{
  "n_layer": 8,
  "d_model": 96,
  "n_experts": 32,
  "experts_per_token": 1,
  "d_expert": 192,
  "d_shared_expert": 0,
  "activation": "cubed_relu",
  "moe_layers": [0, 1, 2, 3, 4, 5, 6, 7],
  "router_score": "sigmoid",
  "normalize_top_k": false,
  "routed_scale": 1.0,
  "balance_loss": 0.00195,
  "balance_bias": true,
  "router_bias": true,
  "scale_expert_input": true,
  "init_std_router": 0.019,
  "lr_router": 0.00169,
  "vocab_size": 8192,
  "norm": "rmsnorm",
  "norm_eps": 1e-06,
  "tie_embeddings": true,
  "optimizer": "soap_variant",
  "lr": 0.00703,
  "beta1": 0.95,
  "beta2": 0.99,
  "batch_tokens": [32768, 65536, 131072],
  "seq_len": 384,
  "train_tokens": 387200000,
  "steps": 5053,
  "dataset": "wikipedia_en"
}
Below are experts of layer 5 (counted from 0) of a mixture-of-experts language model. Rows are named router (the router's row for the expert), up (a neuron's input weights, with its number), down (a neuron's output weights, with its number) and show model dimensions 0-95. Each number is 500 + 50 x the weight over its row's rms, rounded and kept within 0 to 999. Numbers have three digits each.
After each expert's rows: "mostly gets" lists some tokens that are sent to it at least half of the time; "comes before" lists some tokens at least twice as common just after its tokens as in all text. This comes from a sample of Wikipedia text that the model never trained on. Tokens count by the router's weight.

# expert 27
router:479497484443498506542571543430585500504527465432517514527569481562581524512398496488412555544456562478506551566470562430447481515424511462476568541601568452495580454531492549460505419565491495515545465605537521477460455628490500462468460487535509487511595403515428484548450572581499482458
up6:597497575480473460521421491499452560441517608396502525531435443492541543451537456583423464573578543494469516633583537525503468463477519527474531518472587448506462492541518486526500516498535423480416452543541463556523495587458519441506433475522557543455413459496526530480513522465577506632
down6:435568515451507551444452450594479568496545570444454441526523457528560499483509530443443435481482546521546572565465605418574500500492498487537547495541519473461508471460486496485493433485389518436442464505485556476482500434478390589521408529567556507424468536424429493518568508403601548506
up7:511543452470549426516469425365489529442498557421465503485547484496534515554408493441450420612494580547453485575545485451500499640483495440481418588467493518435501457453467491467488419477447499490499428455540549501508464517493539497546473485572610576563482536545420475499450577494480526505
down7:534509522488570456545525487519429578521573597434503492496462542587549514562485552438528508560393503429528526562391440585471515515636554535447485499495420534546556465522596437514536478393477563502493499449513484450451447534552470524404515529505524582439481495555466492567512480463543462477
up8:523459605444545479539483450441507417573453455369471550557449537495483512486519499518441507498394542431458509462565540505476478523499543528526514479499503485452533506492476432509474506512489454516477423580562560539454474563406442405482483482463548513478477370429416470457373578551438442484
down8:434545499436447529539546491493479478498387514554525544498527544434530463526485519556418454476580515483552567515508466581459429503542487457485592474491500586535469473480511506557510515429519465531462583556485505566465502515401546518479588526521615614464525481583417557428499458473377564564
up9:509478471452507434568483495502491471478620479520475427541543532459475480606461546501466542437528481507423482559486501535445525467474486468553437468450477497436589522523526469475356452489488505447508440562518512433482510481477517426485336475589486549552508503354439528538493489468440393492
down9:526552531519463560479506508548497486493548539455473435527407430485438540405523489480451547498551529499519481476538570613369536387475551491469432569472364473477431482580522564473545538544516504445540530545552547600507533481542464437510477562520449597478513500549473514504471528564410558482
up10:560534478460422503450515450486443439458490527464432432583513517481518506563537450511531516507506532374472431466522545569472495493524563453441586447368518508447521466557521480570426472469559404485471532593446570473524517432518623450480519448591558516497487552489480524423484456412552510492
down10:455595494480458497524474470439518369503577560426518465556438502574504525480476427493541545592520479446417509517529493515456427547510503574595507509444501465510475534526508523553457479492520508558505496536491516482459491509450509424432446593516513546421559440525544536629550543604481584379
up11:520408433496455521533601514488498475494584435567630446500509510554419513538619457510483599477517551502486512495509509522490463526544546537571593506494473495521545569539454599519506442526509477500431530529482577490465387533539511528415540565529514519598487479388593498454496556535476515555
down11:444481521546462481460504479439454497421667534476451496462525481426543482507521490432511597567436468479456544527590441480426483468580565456588452542425548500553399481510498494515526525538473531460530602457550545544491439424419484453528512475488436440517506534518447450486434491480483428601
up12:480489477464459476498478583485463487492487424610564626383535581439591483505450542559502592554484486572449507587453564445420550452489564557474467454534482483581514513538538532440563449483531494492530464468553542423552545561461577488467490548453577396524541470540503471504492487494471501568
down12:548466473517537483439524561476581515469503570492523535557535414515482504468417439516459526500504482439419494472422528507450530427569509494458467502453557472560561463447565563518546422457487587550571577449480536472406477501483446400431447584574518506548532507449432578500615440531538539421
mostly gets: "32", "17", "42", "11", "16", "10"
comes before: " |", ".", "–", ",", ";", " |\n"

# expert 28
router:469437530533547471625583535464481544495535448515499468549490476563602509563505528530442508585470569414433575502538445406504487526448491540419488494487526520533515564449483515486517412545521511576529370488539464471493514623544486478484507456507504590546578398507487523529412497585449503469
up5:473539474514549458480565437483593485491572544472472465405459538513510571460475508403543482629623633457494510485520476505553512490482568439499510479464448479523490485510442494538567450505494472440494469475519416473481525556441558552442479462646547475461438509546491502423531507605547541569
down5:487546555611528378529435471549514506416467483506517544457555524460562537540500489484483541500527491441482451529546551483493477588452505509568486482545495498491554464599476491605532508534510427397545508441452500485602443554518504408484560426492448473508398575601520591437523532550516486583
up6:478513454478415454523507573469453532482480493504455433494573489527480514474594573490561484572501524539468488443495477455509557494482479551530548474483545451513651452511456544525465493553592589495466500463437598468504555525551567521579463368482591511540474470558411464470447597560484542413
down6:489578465489514533496406545569469488523472504585477390452485592527467449538521582477473434514469464462497533456450449515507470548455447476506498539481507481439556527521519551483522530458502609438510474373517646403451445472547425526561603473487533506512546577523477482478424596515575499482
up7:513524502403464570531504540501460515471526472564471550492484509587535509508610529465447429509482524508426553414481486578581422458459459546455505473450491529453551521477534447472502601561560497418425523505526451606389543512505520501433537438452446451503543572606478508542467508482545563614
down7:496514460478390550507474383544501483385470491592557509538435514492432499486492513547468480482540613562527551494482461524509500547591467451518515456448510553552522535422431431518425527574565567510565572467516532520466502515512461565402514566484510501537524553533426404460446430510434420561
up8:508468620482578549545639527472465510454530428544512475495491529573465574575458504434492467502477509501464567512564492477469470486525418517515453546462437490460543575466513438505458465483460508590538471498448383572481577440468436516462497441503550461407559445635516476468435486467461549439
down8:487507536594505372367480484531524472508445541489509443529473414525455529530424587492580498522453513478549527590557510512550552499488482466500481492441487443534466547454469534555464451516532481481526492546532525493456559547443532492526399510529496352591420521615485541464493530450585590474
up9:488484480564480536442529482568498523482444495512517552509563592604541480585503498508498476456437483569517520508433508382468582495542468506495489564402531583471540603522480487459474501444541381425470515523456530389489533498459497552481501453475470504430529425481534540428425628477544435575
down9:496517504494563599517524483425433552430517525519471480470564533522535548503562397479499569456513548488402530419441510476518509594485503464492408524542518422515455513574535470397523542422455534552487492514511479481424467432548506497556439463500523518518483555384538394573650510509490449464
up10:485467593491506450574422472442473534399495579539573553461475519553469570520520454488483573499528466471574581509430525458471539487430538439464559399511598552570439470430522465507527442550469498551439470503517523502477561591527491459480603445515597504426522501469489405543413452474527518544
down10:451499588442398557481470431461494467500590572517564511527540409525478543528533532556515510449358450426537522505551451593509473556482566471533502603397566485444507517529419433427437554460536514525478443559474497440527596495573553475511428509516505502526576503521470497558465503503468552488
up11:494503525483429513466485468536523442454505461498429468389480493464494471420553389390518512466531427492510532483508511539470402499614544533515500514463537554428424522515418515520476486619506608531499485445415565478445456455389475470487463527503434525497617550464489465419479432504560515507
down11:511575451574457574541488533500562455482481412499501472560507572465513460509557562415524443579511468506469515498459475561531431555412544578459470491421578449496477437578417496447507452458496491456561519428496484540412471435487538471491485475591526567511390453484585520462554494616454540447
mostly gets: "″W", " MPC", " –;", " ·", " Liberal", " @"
comes before: " |", " ", " |\n", "%", " —;", ";"

# expert 31
router:524576526485562502521562516377526485488386395455418574567505544533527536495505497519521479561460423516451544439501555457389474482465547479583513503495540465503506538544511429429554499529436419477628513530524468474396543500564505461476496434520535516503422404550423561508501500490515432458
up7:543501479495498499548500540500464533450460564596485552480509462561577426478551549418536516505508436451529544576466576443515563483539553465504483516527436553454502543517436461484518455476473555508332498596510512513519501621533527497521402505528558507550523488487434478700473492472507481519
down7:435460451495523565511490551517476444531526463516456508448481526540523529475515506490598503591545436490509500487487550515416481538564420585419453452516525571513488498603528530458499505469464549485439632467446442399567516506528396474487539554514568476487603512479478410609492483408465571564
up8:545471496505533566533474458448583442606482488580483505417516537534550576382504488536538513539507501435521559492540484383493501576562491501488459531450557484524490454452501464425529540487551571466566476514506472428522505475508415600546625402516514589519501580519480465519440539595542558475
down8:517498485452506437477531548543608555573520527489521415387472495427557481493466531466469451532571471405525545439517531527534558488615457486500450550490559416488466397437515525471522519525460544482526492481502463503544477543590429463475554444537355487461535562530481430498423380519517507551
up9:509388545536443602497535389481563437531516498467462404524487409491517449505545429411448497509408448483508540426542501406499531526468496553474402538533456540451480490514491450472467479552496609459571522477515451532540469575502475470518567500452462464438495496466394577476517601536482431534
down9:430510549505400543490496434549429494440521399461459487378501511501536425506518470463513522494480530463515551445440499416538460390528535500515451483519492548437456585537448390519529475481472547505414422442476473515519436431535513511460507575579519497427458585497433425412482531573519584523
up10:534435534498493515513467521487512445512513548439409501440415559614496540419508422544530441623523530532510513483596431559509438489495546493476452556509519531479425525463461496529495559404490482412578452429515462546499547603632524442508514477490477495567510530457449504560465426436415471503
down10:415477551640472428472467485553479449453537491439505538357536452510517503431518501479504564435622463402503530555493436544562484438457471580519451562476475460551483495531575440533577456476500552634508539483470463463479528522575461440491510489542505467566467508494568551518494503507495407481
up11:527531489514538506502418451429527493479481460476429492518526517532520461584443428524537498459489503507528499501521453472604493478551429385502478523486452458526550417483474464423487399535382536549525577498440575445613553515610452438520519524546541558445439505497581446513523471596434479415
down11:505514480468399432549528386535555492432560470515559506587525532513476418417519458475543491487599571482526452490515441513513488490451525509495486529464414458523497411545461432459462424596439506495531614506435502532493515357516500527500478564513474568453566433529538456397515503588524492475
up12:507535572493546510551541493503505535514500457615483487476487496426542457519473429499473525498453533550530559463552478499551430597450486527535503454556488522397631461597481462519538441618441479614489478449585527466515560592455516456460529505423560549524553484460435491529385529574480497528
down12:463434535540515501495488520465503467472484463526576590516591438510522638536608553477529460494507498457479572492512482516575471568540488479519536538388467463533480529502468461542397528488497475462506458584512598580444497487401533439433468471399551598421493408509504447536488431496452551477
up13:522440499580456529522508393520424477494512468518501520470603518531614504516527689546565422546530476566425542456505512447529501531484523485498615440531498473512512498531491484528543508531479534504476491458473517584541504502624469550503535490447495545512436398604466451514466496565402533516
down13:531468639521485504476565512474505546476448485546494567558584446513579414461489594464602464536501463500483530515431494472447499522500551509480560536508466441528563431600495496451479462383520470439561536456527473523564473518592515553483500507580473459497481484514473520538685513453479425524
mostly gets: " used", " involved", " provide", "izes", " compared", " noted"
comes before: " to", " in", " the", " that", " by", ","

# expert 6
router:437458570496606604571494497475587433504527445546550535547479523528568499548394538580443485482541503541441513418547494483524422508507582488499571514454500435470522580467407491454469514599448419499562532498541552483471535585506508519524531444470540527466557411488482530540468515589388489472
up7:396496412543511521514465538499537456546487587485518445514457446603427461530554496515484549505510495549515531526557476484513465515442427451476430366521588459514488504438551471515532498542476501458466488543430559566471512516364486424552457606540426550562473499537424449474468503531521493364
down7:405452475549537561453501496561531581508460497489471553572488454482527417444472473517468495590514471442516499540507504501552452399511438516523506521518513421477473439526400624480496457517455478484542561390489568521389436401545424509557481420538468527480471466510514425442585400508474477453
up8:520554519542586499459510425581414467464505477486490406479522473394435604530555341519538531506527491568461388536431561539587499412524525567508495483511560498476440557471493495553508490535483539530465493452536402446425509468489524475480452530554409537493465547471457478493463512560514464411
down8:478476538498491475488598435481391454471515501583410518430597569628531481473450544465444377465509508536593534568461487538426483470476510575511515469583525552430485625450497534475577488509501496493496482560422505567503514543498459553461471544477457550453450465520524567489563472504438492434
up9:368467575518529468551451478449511581541473522574472524527495578558535526471427491478436522520536488597439564462510548497463513466519504490474555603463469458490476413539492539544463636510468441527429546479580563515458528584487578450537525556467494565527592555437515510488524491615569474498
down9:505395537524491560513429455445530560503515529468488459492501552492450487528507565568556426353495486511458464552464528495520525456581456568429510509437574407513429582534528443461490495494541548379470542457489435512481561433548448549536570475580453505547397505552533499494493494442600561516
up10:500580554429484457522596463457478499420535457547538455580471550554376484517481502538468461474544483559464412499521507520535471512481531540514504628541542565433442483545487494476460408509436453518414517549484453444504531412476521443438486434538468537520553460429449487367559492588424519487
down10:529526555583568439513478498557581494482511578540496479426475473529501467483539592560428402456458543468512473516552542477479437504567586456432458502494523455585549554460571477541457502529621453509484614542437461427510441527559483565495421571535409526477456567567453568477509458506539509475
up11:401434496444544459515516492521543489500552547470457576553585499515560468525421473541487569420473475546441520412490569537467484471551484603478556411421521430509472438531381493544551565554515492493474495570465553393491498484459544457475418462499522536517521415558466569494499452463406411481
down11:504514491422496530456488445518535463600561492561503543474576391515506548422488500522533567508523451490415499482521525545413467492427539447433513533494542652399417523510551498475563548469549574506601451425525512513476517506472463448459514550462466495522548502534412550400499489456553389503
up12:421447543434472544539443465585479468516455499433525444520590562447522474541535506403481526609511477522395525498506534483436425469472505478518534431410464549580507409512589531383481489542465522446567490538450492524547469438506503553491519579570518465518535379526499523475483484474422535409
down12:591526528538483535523533568433570528512471494534625454519580573505515461533520537523491470531513536542513630534373505463425504496545461395447507485550548510470513411441556530523461449480556546476526536519550503525498547476520541588457431528485530484520474386519405577533480450594558488434
up13:495496606613506513459491507432442568530561545612557494529392486491480460492534545420403558582538515455456560486542534554464447484488483553494487462430516486487486548467546523530543517537396396527454512514473510500447460533491495580486475391473486598427506488514460504550425570450515399509
down13:460485535479570441496520473437441474492497544537538545546542432487491482525361477487500521453624533512529418420398487489515378529398431513423441481536591461503489436473583553480528547483478471532594511452549500522393465508399528500475526562477555431471496494547529548523479533516571508479
mostly gets: ")", "]", "\":", "\")", "\"", "})"
comes before: "|", " |", "-", " ", " (", " is"

# expert 16
router:486478504493577505645578466511478524507499447496510469530554496539548506505507542577477464511419523457446456480437496434415506575435485465489546491515509505473520593532434470459480381558452492467491489609488534480560527540505547446446486523381553525591546404397429557452500457478423458548
up5:590503503514462376568626520530464590545496429603543560507472509519562410524436465438553541411510420494555412546512553406486511509393455529517494516517474510454464505515474508416531495465382489483501466538495479484511477496497486477520475465404454509468538482555430541476408527532575548491
down5:516505439580493400498405492561405484525508496472411465491452447450516528413528510445481453418562493461491418486524623512584399479486563520510539544534498479518518510495523496510558518510409548529423564481569478515480488389572494428558509436480451457502484542571472584501440548552557529575
up6:483532481458518452559462563559521484499618481493579532439498420562454490456563468541523478497437562496509484552509552416567496584456480489500639470555536586533476552483424570566449466477479500479494512496509399508512590522455561528557480487542396463629535457542452566590492537521518501516
down6:442451535408472496455521460577400482482498524463473535455562528536443390469583480482439422522604494480534470440395572535499468410546407464427534437523543536460499388483454492533542455535534469506497535448506404561525614480447445582530471496518443517515532445543493475503476513546502438512
up7:459453428479567543500542479422483547510424439545397486470489495511499626553557498526499550601452461457449485533460578454448464558492420453426462543439503508484483502485523522531426510497448430520466609526479523470493484543544553611430487486529453485591454425510450528429524553543420422564
down7:551475538442446500507465529604578525489591485488480421560460572554457505426583560527531475491514477429439470520510537489470474492570432439484473509538451414478580465467450440561566588531508420512559533437550458554520550503511530529568491534532442556474506469595483412526641444505554557509
up8:444448450432517506573567429464478551444522510483403498482593451545516486526503462457430387507363488524565545480475501425489535515481531498551445449486503535475491558509524489568420427530415535507440511565573559449576533435563508597457434463437463535541527416418482503523494520525444440519
down8:547550619552520536507517447506602487519534508471473488459478549483450476510562593520488438585514424493479562549400505503472423585583444514476515469471578461537516506560479476521507388510510552502498587497510557474593513464557545548468464605573401449498467458531502485594558528417436516491
up9:510465506527505539541413475553465478536515532412481479519476528523520524533498538517490464481511618361449438434492403544366520482513463540487560516366439462517446465480539562573532587606462510528501497522502594577493477584537459575580506508524511556529512452483470465514430485471443560486
down9:634472456438577505422525509495553482544437520556475474460499484573510579496510439479575559523397532599556473536572539480553404514527477571574481449540520521536506505496453469568410457419515502526451530454500457468444513472537527401547430501491533585476425535541529417564442469485503430459
up10:518445457442513422551578500440467526526501457448547501495524531513514437484496467545452429518457567542453485507502471555503515464514448458561453448538482492376547525495485483468407562665489539433468506533456603461607540625469499445495587537544484486480498388476554449437544485555491485533
down10:435559497441481458477578448523382514434604408482426559460495610423480431475451515541500437487455441526511523468455423506454438508509469524554533460571464537535421475513471526560441597472455548462514397462419576506443523511483512526464576489537540577501489507524497479403494483525513451580
up11:492510582559454491486469483566501452550516441525469484505527540521486521499502533447640489577536492519425504570581415540546561487540509443430426476522454602515443606509407447502410451534531419530545512545556473494568583497487452470461552515398572521524524450475442553418493470489461440446
down11:554578518579550562445455591498669485467475487452492406592564548534446479560558590532506493480452541514482550468567577479476466505509584474543490513465482453552420567519512489556428463482546542450477554532380520489489519520463464522494458574540486441552555498558563513425554489459478517538
mostly gets: " States", " British", " California", " German", " India", " Spanish"
comes before: ",", " States", "\n", " of", ".", " and"

# expert 8
router:447563515450565497557523488518569487551406468457460581552565486460568491520453475433498575505538465402503513476557504510520452561494496430555513510568546456518498495423490492482471446561459384474463412549565514457465473611555540422507506456415547510484487402489543603515502503578408424473
up6:505440387514529549461444521512602562523531526488567515389558445580600473519531539430599587460449460447527584467543544456541499516495499540498565458537496434539434472474473456404496519537402471571462549588513545474475479540487587518530538551494497525508507422500551495479456537501605442498
down6:474595488650435554471547512528487513448459528487493489508426527621427399504541586467443566482494469457519539481448486459534534518469534507511468545529439516408503584519527578519533474471492504529589635490548435535495484488478526575542469550474491526510515542492558546549578509380474550571
up7:571507449526458453530485525487546440501534471505492509503475463377493478504534405463524455566520539601592400444566554548458447462468476470476530527483498502449477533399534461501477619476521444513530499549583487518526498522481581484513530440637560456459519530552352472586564499476459510531
down7:507505486588466466460550537505525485471482492491556475523423541485524461477487472490552491545429482518490540516635501525450427533490482423515643474444449464509464522596584504630632470455535512487469511478488494456535506490370546582479486481520604519501553573491465426521565565484552497565
up8:458456492542455567516494373555467546461499440559449499532462523456506494476405470527589402509556526514536477489585524493597533591464448451496566531470504564487401572542406410411536442532460492500588528481464453518544474462546533487482418463442579508506469434551468474561557454472518522556
down8:552494529510532512385477521492449486481525508515571522477472484449434515578577593494477385490589646493476455488435477507489518411462485426458530442489452458497466471536525562557477568526478515490502499604560479589490531501497487543375481469538443533471462533505536633531537528478525608528
up9:532508453485483473496402496443533640504545433461543525486513457499450472444525565490577539485461478541376641482500521445523496593539532448483471596453507501503506538426506540519509470527493396600493530509501489493530577455455508459377486450394564507537487446523584489459531543563501527505
down9:475470478540437504540489586502571515479493497572497534541536479523547444479487522541544592528482515479448519450495570618543669541475548571435483529563481532518451509515489574412509496601522525546379390552456508449500470448535514523471407511532543480454454533491579583427455547482518481515
up10:506568550493567531529605488450432576526423537458497493519516497547447627488529504558456475570457510635534549552505522440508420539476526522598510580467517480470512563515549495507563604567465585586387539559526552542444500472504472580528561525512508462495479504488529531442490537568447504548
down10:496490496473531494448536421502509579423477485423510587547518494520469447487513511495485540483450546445528439469609524496566414549493573469525431458429390499467613421484514564478501495480561533324534483473532586581508530451444453473519440503536540500489498557491455429480482535471613478475
up11:451463468503535507541498464587542579467484491536586497422451436465504522465480535487498490583446501458544545392573512421481514503426504450557498617580501492509593497509428557529385540460528460516492550490524506452458506623484459489550454499491557537548494395507603589474527401512506468535
down11:429552535439540535483441472497448492485562509473591584525484411516490445477509532453482559561521387476597436515522479503563521392453475466494488478496494427538530416485551473488608526494520492453447515444445488453433512540574510540490552608511496467532440436594617548513492538608496444510
up12:405504553558474559551636518414510482562463506409432551510524505508480482534495465462474504517542520434448513434561502540454544558439538421539610565587448466469580468423558460524509417518465512482453441501490576474479453583491552522578462547518488529488569472535472497505476532437529393579
down12:511409538430573539434483432515573481467529455484511508588469446420514493440500583537489447516598484501531538500523478540503500426445619526470499527506454539587495477539467540565476444436582444570507566480497515612529456489544496572482513455470526425541409542540559468489618514583506437450
mostly gets: "|", "|---|---|---|---|\n", "|---|---|---|---|---|\n", "|---|---|---|\n", "|---|---|\n", "----\n\n"
comes before: " ", " \"", "|", " A", " L", " Total"

# expert 11
router:453526534499550549496557451544587451486435472462558566545448421424511517517538555492506548528539510409479487472521542505474423547460513424435570595528477432432498497545420551468473459500489427496605448509522561504469478611475587501471495444468485530536454341523519559514469521546394466512
up0:486431462530519591560548474485438549530424500469514473487486439493531515592496435588581519606464442434571543492504484422559462468504550517492421454603418430563462512464501558545546560490399425540531483547527558458496550437534584525470515480439532445457567494535602484537520467526504424494
down0:540566462479529497483548530508494480476448590533567515472535419400482513440551530520429536595449549582499518464534588465517545380488554599499564449432527375493470498446558446551463538526551445559468554574499521574510478605531577531516468538482503542453540499472552545534486553458532443550
up1:631533577436526601445522460440473621509596582493448511562456490436495508502542487419474426523455516532502640541469479511472501530486579579478516508450538467428524551521504468514475598535474483557499464508423492504489597518498428515501558444495538426446486517516488621522515474502440534507
down1:479517432542433471468417553571527561501501498465496514518521468399470409535515518393459451546525477464621476542510535508418510560591586509484529575414525529568380464572515485530458471483561470446431465466505546538515585457529504565556496501518532450438552469531536474435465557499555421428
up2:568568487449465546478550561598527516565571459519430515440514589442472489533431491466458562508520410510435438498541511500484517436572447494462564437526444540432500546520521562495511469502555533544491452514533542600564474629452554504600526435464555436494488414512502502431433604494557536507
down2:375464443450541402408518476527521510550539524398559486554464487431457453562482456542587480513505500465544437526480564470484459530477500430463601455486488487489538531542592498514541537390452437479499466417528515478491568430558448534561513508455490470457484594573489479456446393531451583505
up3:521560457433526476531415552547520548494497492523523572379516474431519431505512491541527542529513501522570525486505515537543580551546476531522568433484536435545442561501402395567464543498510502451494560614502586501514456574540477540446453508484349467431518512442421535508432529593460530501
down3:385499568503482521487480496562533560469447527529586577500599488399554429522603541512564561536591384506458469491482465493388544506510416432536515459530470417540503548545588494483443574558487455526472428522528559606467513468473472488513539488530483486537469531547536573482487552446544527482
up4:493423495442443518473468502509490498399559455440463473537511447455547499514531520381432508462530481520480534535557517642363478496500503602571584539515470506479480493462457500542527503487430432519532512402460528537534544606577509468493550491507592572526517497515452428559605430527537465526
down4:503540400339509532444578508418544425545459486478594481433500464560561545472549487520478425378447480502524515476546514482480503560433493473374515485456478510534505432533445556581425510533526505472561497461594499504542470466524547457502541516465493559482492481531421542453526456590587469469
up5:441485477502579521416520479504567486489459423473447617484542458538532515501587489471473491458567411503471590488516534439531500516507496497488525478436511519496482615378455512550459606514413441490453436465559503494454486501508555515480494462421478403593544454392566518494443507460542393527
down5:433461507483441478425523591538466510534584545471470490516450540549478525564461515483524616527552394588561502501555422524562499515533444508511500552517477592442513418455592456472455518432496540482487474414524570537533485482489471527460579628522550411421426521510466594458497519547485451529
up6:518599491509521620514510421508469460493572515482625454457478519360455521536562537508467529477589489472569418442542473460494514517533467424445462556448569511475457445571535507507478453604381492432524478465501459525494511480521506507471515487511583534447509471453400524466474520447398453561
down6:369588466437514481478526548548538450530484547582426456479528525484478477439559384492533389511558466523503449504494493495533396607462429558505571516488467505491476518545499494560533541416484494476426444465521439560487511462564479464559434391498499465442480527607459427434540451532528515482
mostly gets: "==", " =\n\n", "\n\n", "===", " |\n\n", "==\n\n"
comes before: "-", "==", "The", "===", "|", "In"

# expert 9
router:531463589448613577576505492415498495537516363420421493568586540565531564498420462407512519484390499524396550456485469411473417478495461496473507509530506511467551448531501492469527506507489463463551465530502485536513508574514510467503577482484527603496477362427502522532520523537485527522
up5:443457517514583506510496480455466406463390439471441486527530495475536599509436553433493546562476493634445496463451566489516541517483495454440387568489498540530519506579507505434478544518566490502551486450591418502421538443459520432437549567461452564456562461424557539492478497550545481577
down5:480592458551398364494529495416529488550534477473564442499582460495484527473468558420481489489515478473514500498450529514598477538581572476448419523439508488504473472500527464469482556499482432401439523525450567417500503418415560503423475567536457555514531467527582573513528441556562598503
up6:635484467426470451552463550439496513495532437437522518495544576536503565521409564492588502504419547452432555526503453548399509467532469494497422518431551487442499537515512418520441548552491455503571467483388492503546570515529574468500514458495454544493562509432550450639461476515526544578
down6:465547558463499527572495571492551503545482364392409557626421436462488419458464501487471463488494421519537554453458490530501399559530537545462462453514516581470570447590489560441498440464457531501528466447530558493535504485484504500511443498545575421557490522416495494488592520567508448465
up7:526588490587560486533466509446512465610524469446525518574480608589506506520455539569436470570402489545450553536451530405452445478434479542463551498421499472508546533498522396457545498560484458452555466486487447516505584587509494565499525555453509477537484553455483459525593462535498539628
down7:597397495441563502501411493469521511485516468461429453446436481530410567559523432493559575514472507479590504543476459539447517432572485586512511441550458554496569554609464477520459495517474545554449465572490533449513482519439484451395518552451502443570580537514511587534526448565566496430
up8:583421554581523514492510485465548471474509423529499513434561581453552444517539438453563525479398459489481535524475497445530548569563377499580493454570547496521473555407449436468523473506488552479484607531491451503450583400450473513457478390502489597501506486507492526475515446560439422553
down8:521512484494420511422517388596468531461478540540535451462427518426458473541447496382507483470484478474587445427588564537571565513623437463478548509443500540464467487583512560566425466555490525490535494575528540470496513525535487490482471564532514464447504510524505474391433378489555440482
up9:459460497564431493417645466559506501560457394497419508441505561428459479502482501544495552529527476502479488612530483444470510424494452464619459517536551514594480458511534523428450566547523510451475484495526531474479453459447440401455519498475495551598564486498491528526561401547452590538
down9:501574471550442471443554461497462470522500471495511556490540605476456504495503542523574489492485564451485385468562514509448491587480482514597573545553483432548529399552490523476383538552508513463453443446492423382443544475418455533466497512506443541580451617551562499468530556481441484551
up10:494507583415579476409493449531512592464503452424464520465519494503554558479426508455447471450517472516478543414545542447487544506606444599552521494538569530499504454571455528493440503514519450351609513504518541513455546590449485390413480487511521487509509415536546493464482464542478526573
down10:534440597476471432499482510564443469490430494594523459438475561416501531491459518570526478469487506556514496501515518509467471483511467586418533567487561538560561491468514507450504516426613606539470504465375517544434507520447423551488558486544560510483582453466502474379440436421577535455
up11:520459549456560493467464541398462443504519536399638524476523439445508535484522573451459510512558479520484487473505571517558517431485602407478456483529512555479548505480520502466601519480449481560503481441492527587522496529433482468640495541439631418523485432479542498558485574521512574469
down11:493522461518426428402481476505505624476531541626553443508451521496524503485420483427502497538516461488553497518442538543548491463559464521582454555478522560461531443412552508542604557526564362584489511518407433508521539532469494502483474521436534581470494530478478572400453460522549524450
mostly gets: "ford", "kins", "bury", "ington", "mouth", "son"
comes before: ",", " (", " |", "\n", " and", "'s"